From a checkpoint of a small mixture-of-experts model trained on Wikipedia.
Size: 13 layers, width 160, vocabulary 4096, 40.9M parameters.
Below are experts of layer 5 (counted from 0) of a mixture-of-experts language model. Rows are named router (the router's row for the expert), down (a neuron's output weights, with its number) and show model dimensions 0-159. Each number is 50 + 12 x the weight over its row's rms, rounded and kept within 0 to 99.
Before each expert's rows: a language model's description of what the expert responds to. This comes from a sample of Wikipedia text that the model never trained on.

# expert 27
What it handles: Have, with, mid-word pieces. Function words like have, has, with, between, many, and inner fragments such as int-ell-igence, storyt-ell-ers, a-thlet-es, hypot-hes-es.
router:57 61 55 68 69 27 40 53 58 46 33 48 55 48 30 42 66 57 60 59 54 68 59 71 55 38 32 46 44 53 41 56 51 43 45 49 67 51 31 66 47 61 53 68 46 64 46 51 31 45 40 44 60 52 32 16 35 50 42 44 48 57 42 53 46 52 57 36 40 42 67 49 46 55 60 62 58 44 40 45 68 58 52 41 55 46 59 46 42 49 39 36 63 45 26 71 22 76 31 43 54 69 44 66 69 42 51 57 54 66 45 27 38 61 63 63 51 39 27 57 55 49 67 55 66 56 58 36 60 60 45 52 59 64 55 72 61 52 48 39 45 53 39 46 65 71 19 33 26 49 50 41 40 60 42 36 52 38 54 32
down3:58 76 82 53 41 32 52 53 40 44 48 46 54 38 60 49 65 49 43 62 66 43 41 46 46 41 47 57 48 54 49 63 60 51 59 32 57 49 64 25 70 40 63 45 60 47 72 49 46 57 44 40 65 51 45 35 43 58 32 44 80 62 59 59 72 39 80 50 42 56 50 70 52 51 31 48 71 64 47 44 64 27 80 53 56 64 66 53 54 46 70 44 43 46 64 56 35 46 60 67 54 56 38 57 50 68 51 58 41 64 60 55 56 56 58 36 47 37 52 50 23 41 58 41 54 71 65 67 55 72 53 46 35 52 45 44 56 46 78 59 50 37 45 48 37 66 33 52 42 46 53 50 53 48 29 55 58 58 23 53
down4:61 57 46 54 56 59 65 61 48 40 52 53 59 30 67 61 42 50 59 76 50 41 36 27 55 43 48 34 72 48 42 42 70 48 51 43 58 62 46 43 52 55 22 78 46 46 63 50 31 57 54 47 55 55 50 51 51 36 55 77 64 54 77 41 43 29 73 58 42 58 64 42 42 59 73 68 35 61 46 57 53 61 47 50 41 53 48 48 56 33 59 51 51 54 57 53 73 33 77 44 66 36 45 25 58 49 39 37 63 37 49 60 44 67 39 37 50 61 58 55 50 59 51 40 54 51 48 39 35 39 31 57 61 60 43 55 57 70 48 29 58 61 55 47 53 33 47 65 28 68 59 47 23 75 69 53 51 59 38 48
down5:41 70 54 46 49 42 58 42 54 46 65 50 60 38 62 31 55 59 59 52 65 57 55 70 64 38 48 45 60 44 46 82 56 39 80 45 52 58 79 32 51 52 56 67 51 31 49 71 68 71 32 49 66 39 46 42 41 56 60 60 35 46 53 55 53 46 59 42 49 52 45 50 39 49 46 49 81 56 66 57 31 44 48 78 56 51 66 52 66 44 80 62 55 58 51 69 49 62 53 53 55 47 36 62 52 38 27 53 53 42 52 57 45 49 54 43 36 42 42 51 56 62 58 53 52 50 63 31 63 61 34 66 69 65 68 27 64 61 40 56 56 43 23 51 54 78 40 47 48 45 39 65 59 63 51 50 68 41 40 36
down6:55 55 31 60 47 42 64 45 61 47 44 44 37 44 47 46 47 59 71 42 44 63 48 45 72 42 41 36 73 36 67 47 39 39 46 57 43 54 28 51 54 48 49 35 50 71 66 49 61 44 56 49 55 58 74 57 30 40 29 53 36 47 45 80 11 45 47 83 59 50 73 51 59 52 43 40 43 50 48 56 41 26 57 56 55 68 44 85 47 48 48 27 74 63 50 68 44 49 48 65 32 50 38 46 44 43 51 61 33 44 45 37 43 53 45 28 45 35 52 53 41 57 58 78 47 47 40 43 33 47 39 49 52 54 39 36 43 51 51 54 34 64 34 47 56 57 50 42 42 48 50 39 26 54 57 72 56 32 44 52
down7:57 69 44 61 49 58 46 75 53 45 43 49 43 50 49 58 56 72 43 50 44 40 57 43 61 47 68 57 60 57 53 37 44 49 45 63 71 51 55 53 35 20 39 59 24 48 43 28 50 49 41 41 41 48 49 52 56 69 71 44 47 40 71 50 64 64 42 38 58 31 53 44 57 51 51 33 64 46 63 65 71 53 56 67 43 66 62 53 45 94 47 39 31 64 48 35 46 33 40 50 75 54 28 38 53 59 39 69 46 66 44 62 61 51 56 42 38 55 49 44 43 30 37 55 41 49 52 44 69 57 34 65 63 42 31 59 39 40 50 76 30 34 22 52 55 43 59 45 47 51 59 41 47 56 62 49 70 53 55 62
down8:37 35 40 38 71 41 62 40 68 58 53 56 63 38 46 71 53 57 34 57 49 31 37 38 39 66 46 53 70 53 27 42 54 37 24 35 59 48 43 58 40 38 51 64 31 37 51 48 47 47 51 54 40 43 49 57 32 63 44 58 26 69 64 38 50 66 39 36 33 57 54 32 76 49 52 34 53 50 55 28 54 52 65 55 29 59 45 50 54 41 45 49 31 47 39 51 51 42 45 43 41 57 48 54 49 29 51 53 65 70 49 55 54 43 41 46 68 67 59 55 43 41 48 53 46 36 60 37 49 51 40 74 53 75 26 58 75 73 37 71 49 51 39 40 52 49 71 62 58 34 70 72 36 41 64 52 36 50 47 34

# expert 5
What it handles: Places and group nouns. Nouns after the, of or his naming countries, states, cities and social groups, such as India, city, women, son, government.
router:45 70 35 63 52 73 53 53 76 55 50 53 72 47 61 33 48 66 35 62 33 57 53 84 18 45 56 49 81 39 39 35 45 50 49 39 53 47 28 54 45 57 67 71 38 44 41 36 57 33 44 50 55 59 57 39 40 62 50 63 48 29 42 44 34 51 41 43 46 57 44 56 65 53 40 71 38 61 54 62 22 56 55 40 74 38 40 35 67 30 38 38 56 51 36 48 59 32 61 80 46 41 58 43 28 39 47 60 54 52 76 60 55 66 39 53 50 51 56 50 60 38 54 57 44 47 40 51 47 54 56 47 42 38 43 40 47 63 49 40 37 41 54 57 47 40 44 66 53 50 38 42 74 48 68 52 53 53 64 59
down3:63 46 27 64 57 55 41 66 50 49 50 60 41 48 34 41 58 46 37 44 50 50 44 37 44 60 39 64 38 51 47 48 58 39 45 72 58 55 45 66 42 39 31 54 37 55 60 66 67 45 26 48 51 50 27 69 53 36 59 57 55 65 61 53 62 35 58 46 54 58 70 53 24 52 59 64 58 49 39 43 35 43 44 43 45 39 28 56 44 48 59 65 65 74 50 72 70 58 39 62 56 62 52 51 76 45 58 47 56 55 42 59 28 58 49 26 32 62 56 56 70 39 15 58 66 56 77 60 39 42 58 47 34 46 71 43 58 53 39 44 51 68 57 57 73 43 63 55 50 85 56 38 56 44 52 53 65 59 44 54
down4:33 34 62 47 55 69 33 59 47 50 69 50 55 31 49 58 60 59 56 66 71 54 47 49 56 45 55 43 41 65 67 39 55 49 16 42 55 45 58 53 50 47 52 42 52 46 50 53 39 21 54 63 59 65 32 67 55 51 51 61 36 47 53 47 42 52 60 41 42 35 43 47 43 46 39 94 52 54 69 63 61 62 55 60 22 68 52 70 40 49 46 54 70 49 65 32 36 51 60 32 47 57 48 40 63 51 53 30 71 65 43 57 32 52 61 50 45 46 50 69 43 48 45 43 42 80 37 60 23 55 54 46 47 64 54 43 48 53 38 39 29 38 54 66 32 52 67 45 69 43 40 44 40 33 56 48 62 63 63 33
down5:43 47 37 33 47 59 44 53 59 19 71 28 59 52 51 30 84 75 33 43 47 65 41 37 44 51 53 60 48 56 62 48 38 64 47 56 59 60 25 57 69 57 33 37 62 47 58 64 37 43 44 46 46 56 61 56 37 33 64 66 81 59 64 39 43 36 44 51 36 56 33 52 32 45 36 35 58 47 55 46 66 47 38 32 41 46 53 54 52 28 37 41 42 59 44 68 58 52 40 40 57 49 43 51 68 61 44 50 18 62 54 59 28 55 49 59 39 51 70 59 40 40 70 44 51 39 51 36 54 37 49 49 63 50 51 52 39 52 70 39 59 50 36 53 34 30 32 62 50 41 58 73 51 40 40 37 51 38 49 64
down6:48 43 64 20 47 49 33 60 41 46 63 50 56 44 56 49 51 46 71 52 55 74 40 44 51 52 60 41 38 47 68 45 68 56 64 58 37 62 61 52 60 70 58 32 86 44 59 59 44 55 62 60 69 60 40 63 56 53 55 43 58 52 35 69 60 59 49 38 62 83 42 56 49 41 49 65 42 48 52 50 51 34 67 65 54 43 76 69 41 38 41 47 77 45 56 47 42 61 53 41 55 47 21 32 51 33 44 33 49 39 52 45 33 59 59 53 49 59 46 41 41 46 54 41 24 57 72 45 54 33 62 64 69 50 63 28 42 41 61 39 52 69 70 50 45 64 45 64 41 43 61 54 43 65 68 41 29 40 50 48
down7:35 46 41 69 59 35 34 56 63 49 39 62 55 34 52 44 55 39 64 46 39 49 43 45 53 45 44 42 44 49 67 54 37 24 41 31 52 32 39 34 47 59 58 60 30 60 52 60 45 50 40 35 64 82 43 53 70 33 56 52 66 68 80 26 49 60 58 36 39 47 58 59 52 48 47 66 50 54 52 57 46 63 62 65 36 69 67 50 40 45 38 61 52 79 65 45 55 56 84 35 40 48 42 35 36 39 61 40 29 52 48 36 27 50 68 40 52 59 24 57 66 41 64 60 46 57 28 48 58 74 58 43 58 31 54 48 68 44 45 53 27 43 52 50 33 52 43 52 51 59 48 44 50 47 51 52 42 45 63 36
down8:42 55 53 51 64 53 58 26 55 44 50 20 50 45 51 65 71 68 44 61 70 57 42 29 42 81 74 53 46 48 46 41 49 48 54 61 42 44 52 56 70 39 46 34 56 61 56 52 39 39 31 37 32 31 70 44 35 48 47 55 31 22 50 57 55 43 65 53 67 46 46 41 75 40 53 62 56 62 74 45 54 75 36 17 46 52 28 48 45 58 43 38 53 46 34 56 53 35 55 60 56 46 63 40 55 46 46 64 59 50 56 59 62 55 51 58 29 40 52 44 39 34 46 47 56 43 44 45 77 46 23 65 66 51 47 62 38 59 36 56 46 52 43 53 37 38 57 38 42 29 68 46 52 36 47 31 40 48 61 58

# expert 14
What it handles: Abstract noun suffixes. Noun-forming word endings like -ation, -ity, -ities, -ings, especially Oper-ation before military operation names, plus common words like used, services, million.
router:50 61 56 49 65 54 48 39 76 41 49 61 50 39 52 52 65 58 72 65 63 69 51 70 62 49 33 61 50 37 34 27 24 36 40 26 59 54 50 33 43 45 64 49 60 32 63 50 27 51 46 35 48 34 69 57 64 56 38 56 29 53 67 29 33 48 61 49 35 55 47 53 35 68 66 59 58 46 53 43 61 37 49 56 65 33 66 44 52 40 50 57 60 39 56 46 42 36 49 51 40 59 54 49 28 76 51 35 78 62 51 41 63 65 45 49 51 47 61 49 39 37 39 52 55 63 60 34 67 52 57 35 32 72 49 36 48 41 66 34 64 52 39 34 49 47 36 45 53 56 61 75 42 46 56 69 64 42 51 63
down3:45 73 46 50 53 52 37 53 62 35 59 43 40 68 46 43 39 53 29 66 58 47 53 44 44 35 62 39 63 59 47 41 35 59 62 55 61 38 50 34 62 35 41 60 40 58 55 64 29 50 31 52 41 54 33 50 85 46 31 32 47 58 47 57 52 53 48 46 58 48 53 54 54 34 57 72 61 52 27 40 68 48 36 48 50 31 33 73 63 65 54 92 39 40 51 49 75 50 73 59 32 61 76 53 45 49 46 54 17 46 35 49 49 73 44 30 57 57 55 47 47 44 39 53 35 49 35 52 45 65 45 66 57 46 51 48 46 69 46 53 48 50 58 48 64 47 62 62 61 40 50 45 62 64 29 35 46 59 56 56
down4:55 45 69 41 66 35 52 54 39 60 63 55 32 42 54 78 52 51 51 59 45 52 60 50 54 57 38 55 59 51 28 57 45 39 59 31 40 50 57 42 64 26 51 41 42 40 51 20 37 65 62 50 31 35 63 52 43 59 48 62 65 34 48 41 53 82 31 63 42 41 32 45 41 29 45 51 33 45 59 49 40 43 52 71 40 38 39 52 36 68 63 68 61 38 54 44 34 55 36 47 74 39 71 50 51 67 35 59 56 56 43 56 50 53 39 48 55 52 42 45 32 46 18 49 52 35 52 29 48 46 58 21 52 56 63 66 70 60 34 39 42 43 22 43 54 50 54 66 34 37 38 56 52 40 59 62 62 61 50 42
down5:54 45 34 56 50 53 60 43 38 48 46 45 43 60 56 48 56 51 42 27 40 36 48 64 39 57 65 33 51 53 41 49 53 71 41 61 59 33 36 45 38 39 47 61 49 66 44 39 52 61 92 43 60 48 45 56 44 41 46 41 38 26 46 55 62 57 54 69 58 27 56 62 48 51 37 47 41 35 30 48 58 46 66 53 52 40 45 53 47 51 73 60 49 44 13 60 62 55 49 30 83 52 60 56 61 64 55 40 33 61 48 57 52 58 39 59 32 65 51 56 65 56 72 69 74 44 38 50 25 45 41 49 55 41 52 46 38 36 33 43 52 54 54 75 73 54 50 46 63 73 43 49 58 64 55 24 42 53 29 50
down6:45 51 32 35 52 57 36 37 39 48 40 44 42 54 42 50 39 47 64 39 67 41 34 46 18 48 09 68 57 52 55 47 46 30 41 62 62 45 47 42 60 72 62 74 44 54 64 69 47 33 64 46 42 39 45 62 63 43 52 46 55 54 85 43 35 44 38 49 06 54 48 34 50 56 29 47 52 50 37 68 59 33 59 45 58 67 50 27 53 61 51 41 58 49 38 69 42 26 41 52 44 76 54 44 44 44 55 34 53 52 48 57 56 51 55 44 52 41 50 71 39 46 67 50 58 63 63 36 57 54 48 64 52 48 57 46 58 61 47 46 44 43 66 53 48 49 64 59 45 44 44 51 42 48 48 76 51 23 62 58
down7:56 59 59 62 57 74 42 77 50 50 49 49 55 52 24 43 41 63 42 24 45 51 70 45 32 58 34 51 54 43 47 53 55 49 20 50 62 39 45 61 54 44 45 53 41 33 76 73 49 44 32 58 48 45 39 69 67 33 67 44 66 39 65 56 55 35 48 40 40 61 40 58 74 34 56 49 39 55 62 54 57 44 44 47 28 58 33 59 36 63 11 44 60 52 41 57 49 53 46 55 45 38 38 37 62 32 26 58 37 60 64 57 55 37 67 40 63 63 66 50 72 52 53 62 65 42 50 56 57 61 49 64 53 71 53 48 74 51 36 43 48 42 47 40 51 50 54 56 42 46 53 66 48 41 46 70 36 73 54 50
down8:46 59 75 54 37 38 54 47 44 58 61 42 68 30 64 59 47 62 48 63 48 55 40 53 52 57 60 56 44 51 49 41 61 46 15 63 47 49 57 26 55 32 62 45 42 61 47 29 65 60 42 52 49 39 15 49 45 56 38 56 35 45 37 37 33 39 53 56 20 60 36 58 48 51 32 74 58 39 48 45 43 62 65 51 41 40 49 65 35 59 49 60 64 42 40 48 53 73 36 53 50 31 70 50 46 43 42 44 59 61 47 58 54 48 44 53 45 27 37 52 35 51 27 54 63 54 48 55 46 67 46 54 52 45 44 47 69 20 58 42 33 43 55 40 61 42 53 23 58 59 29 21 75 62 44 38 41 63 47 42